config.toml
n_layer = 14
d_model = 96
n_experts = 16
experts_per_token = 2
d_expert = 48
d_shared_expert = 128
activation = "geglu"
moe_layers = [1, 2, 3, 4, 5, 6, 7, 8, 9, 10, 11, 12, 13]
router_score = "softmax"
normalize_top_k = true
routed_scale = 1.0
balance_loss = 0.00431
balance_bias = false
init_std_router = 0.00667
lr_router = 0.00212
n_head = 3
n_kv_head = 1
head_dim = 32
vocab_size = 4709
norm = "rmsnorm"
norm_place = "pre"
norm_eps = 1e-05
positions = "rope"
rope_base = 10000.0
rope_fraction = 1.0
qk_norm = true
attn_scale = 0.177
tie_embeddings = false
parallel_block = false
init = "normal"
init_std_qkv = 0.0416
init_std_o = 0.0
init_std_up = 0.0416
init_std_down = 0.0
init_mimetic = 0.5
optimizer = "adam_variant"
lr = 0.0051
lr_mult_qkv = 0.4
beta1 = 0.9
beta2 = 0.98
lr_head = 0.0148
grad_clip = 1.0
warmup_steps = 440
schedule = "wsd"
decay_fraction = 0.882
decay_shape = "linear"
final_lr_fraction = 0.05
batch_tokens = 65536
seq_len = 1024
doc_mask = true
z_loss = 0.0001
train_tokens = 198500000
steps = 3029
dataset = "wikipedia_en"
Below are experts of layer 9 (counted from 0) of a mixture-of-experts language model. Rows are named router (the router's row for the expert), gate (a neuron's input weights, with its number), up (a neuron's input weights, with its number) and show model dimensions 0-95. Each number is 128 + 32 x the weight over its row's rms, rounded and kept within 0 to 255.
Before each expert's rows: a language model's description of what the expert responds to; "mostly gets" lists some tokens that are sent to it at least half of the time. This comes from a sample of Wikipedia text that the model never trained on.

# expert 11
Table pipes, colons, the
mostly gets: "|", "The", "=", " The", ":", " sent"
router [138 144 180  95 140 140 141 144 152  91 163 165 143 173 129  84 127  98 105  86 125 107 176 141 101 169  91  74 140  81 170 136 190  97 181 105 159  94 117 149 128 106 183 168 155 139 121 139  93 117  72  89 117 168 139 133 143 173 161 114  88  92 125 148 152 167 127 172 127 193 168 113  90  88 106 129 124 157 124 125  81 177 139  53 185 126  89 111 142 107 108  85 171 116 120 159]
gate3 [130  68 132 119 146 123 112 162 159  98 125 107 175 127  73 128  79 147 175 156 142 110 143  92 127 102 175 107 136 127 142 158 150 132 174 135 150 135 110 122 138 204 154 134 116 146 136 246  79  98 164 129  88 198 168 154 127 122 146 111 146 107 123 145 132 127 186 174 136 155  69 155 160  99 109  96  97 129 141 160 174 167 156  86 154  99 118  81 117 130 170  83 171  86 119 131]
up3 [104 107  79 130 122 154 131  95 133 167 112 101  53  75 121 162 144 112  92 106  92 162 183 194 136 135 181  85  97 104 127 138 116 160 139 102 121 185 181  98 175 155  61 143 116 159 136  57 144 189 160 120 153 106  97  94 123 179 122 115 119 119  41 162 124 110 161 141 111 115  93 141 103 111 116 135 114 108 135 123 145 141  92  99 122  90 150 148 151 130 107  89 151 182 160  82]

# expert 0
Range "to" and negation words
mostly gets: " However", " −", "An", " than", " not", " just"
router [141 199  57 181 101 185 132 140 143 127 100 100 131  78 154 142 154 121 167  51  80  85 123 104 113 142 117 136 115 101 107 138 108 189 148 134 136 157  98 107 132 136 187  75 155 198 123 121 144 168 137 105 113  81 153 142 174 165 102 107 127 159 127 120 113 131 148  75  81 136 137 146 160 117 117 144  91 128 148 177  93 117  71 104  88  51 136 139 185 123 143 118 148 125  86 140]
gate3 [189 103 114 165 144 143  74 150 103  61 147  82 179  67 119 119 112 128 171 122 104 150 125 140 142 166 179 151 120  56 127  87 110 177 143 119 155 155  87 120 103 116 207 140 126 153 137 207  83  62 118 127 114 114 148 117 131 149 177 150 109 112 153 135 119 105 157 115 118 158  72 155 153 118 116 111 106 118 128 181 128 143 138  56 172 131 141 119 159 152 117  68 142  80 112 123]
up3 [145  98 121 156  78 176 125 156 142 137 145  92  99  57 114 156 143  64 138  63 131 108 191 155 111 136 108  72  89  81 126 106  84 165 111 113 113 102 132  92 164 137 113 161 106 146 155 125  96 131 140 160 144 104 123  84 129 131 149  89 110 175 136 157 174 112 192  91 147 160  93 100 125 114  82 155 161  89 112 126 119 108 113 171 128 124 206 182 118 125 157  58 155 179 166 124]

# expert 3
Word-initial verb fragments
mostly gets: " al", " v", " pro", " ch", " dep", " Or"
router [132 103 186 155 125 118  82 133 105 153  94 127 149  94 116 144 139  89 131 113 131 127 176  68 104  78 165 150 164  84 117 182 101 144 117 124 121 137 126  75 179 202 155 134  96 146 101 127 150 116 157 102 134 165  99 125  91 140 123  80  61 119  61 149 201 129 126 130 104  95 115  97  85 122 158 133 157  92 157 149 185 123 111 187 129 125 123 170 206  82 112 141 101  80 150 125]
gate9 [ 94 163  91 117 119  45 111 153  85 131 118 177 113 164 148 147  79  65 124  98 107 134 114 114 166 101 170 110 162  91  91 105 105 156  76 122 152  91  71 168  79 156 138 155 159 137 116 135 176 122 102  47 163 153 104 150 190 172 123 143  83 130 114 129 140 139 120 120  94 131 118 125 151 141 151  89 132 150 208 129  95 141 133  89 136  72 151  85 130 137  96 179 167 101 118 102]
up9 [ 91 117  58 153 150 103 149 123 142  95 116 157 159 110 112 112 172  90 128 134 140  74 101 184 167 202 123 110  80 132 154 116  90 137 169 142 147  89  96  93 202 102 175 109 141 121  94 140  80 171  77 134 125 142 108  44 131 107 137 148 153 199 156 124 148 100 149 131  96 143 145 135 102 163 143 172 158 167 113 178 120 165 172 119 136 120 111 101 108  82 139  85 127 166 176 129]

# expert 13
Clause-ending commas
mostly gets: "),", ");", "',", "\",", ".,", ","
router [146 165 192  62 144 166 142 106  88 137 100 175 147 156 127 188 105 160 139  99 183 140 142 100 176  50  73 146 111 130  87 117  73 126 133 164 120 119 167 121 163  92  84 181 146 115 227 137 137 114 142 109 109 130 118 157 155 110  92 160 160 121 160 121 121 139 101 115 204 115 160 133 154 127 144 104 107  82 132 125 142 111 162 101 128 124  74 142 134 122 172 116 105 169  95  87]
gate3 [172  66 138 139 146 119 127 153 127 136 112  93 159  52 135  74  74 142 111 151 133 119 105  89 122  98 179 138 136 127 165 185 145 135 109 102 117 190 170 100 112 110 142 113 188 122 146 204  53 109 111  83 121 155 120 147 169 123 151 186 169 102 155 112 167 151 169 135 117 172 107 147 168 110 126 117 139 121 143 162 166 123 158  95 105 129 165  93 160 179 184 160 129 110 131  70]
up3 [125 118 115 113 138 143 100 108 169 159  96  42  76 106 112 146 171  97 123  88  70 154 140 146 113 194 173 135 108  96 192  99 118 120 173 134 152 115 106  93 117 133 134 148  74 202 132  88 104 155 133  99 129 125 118  56 105 176 181 111 118 144  82 138 165 117 140 101  83 128  95 126 129 117 135 151 104 124  95 100  87  98 120  85  74  53 123 130 111 113  89  95 149 118 158  84]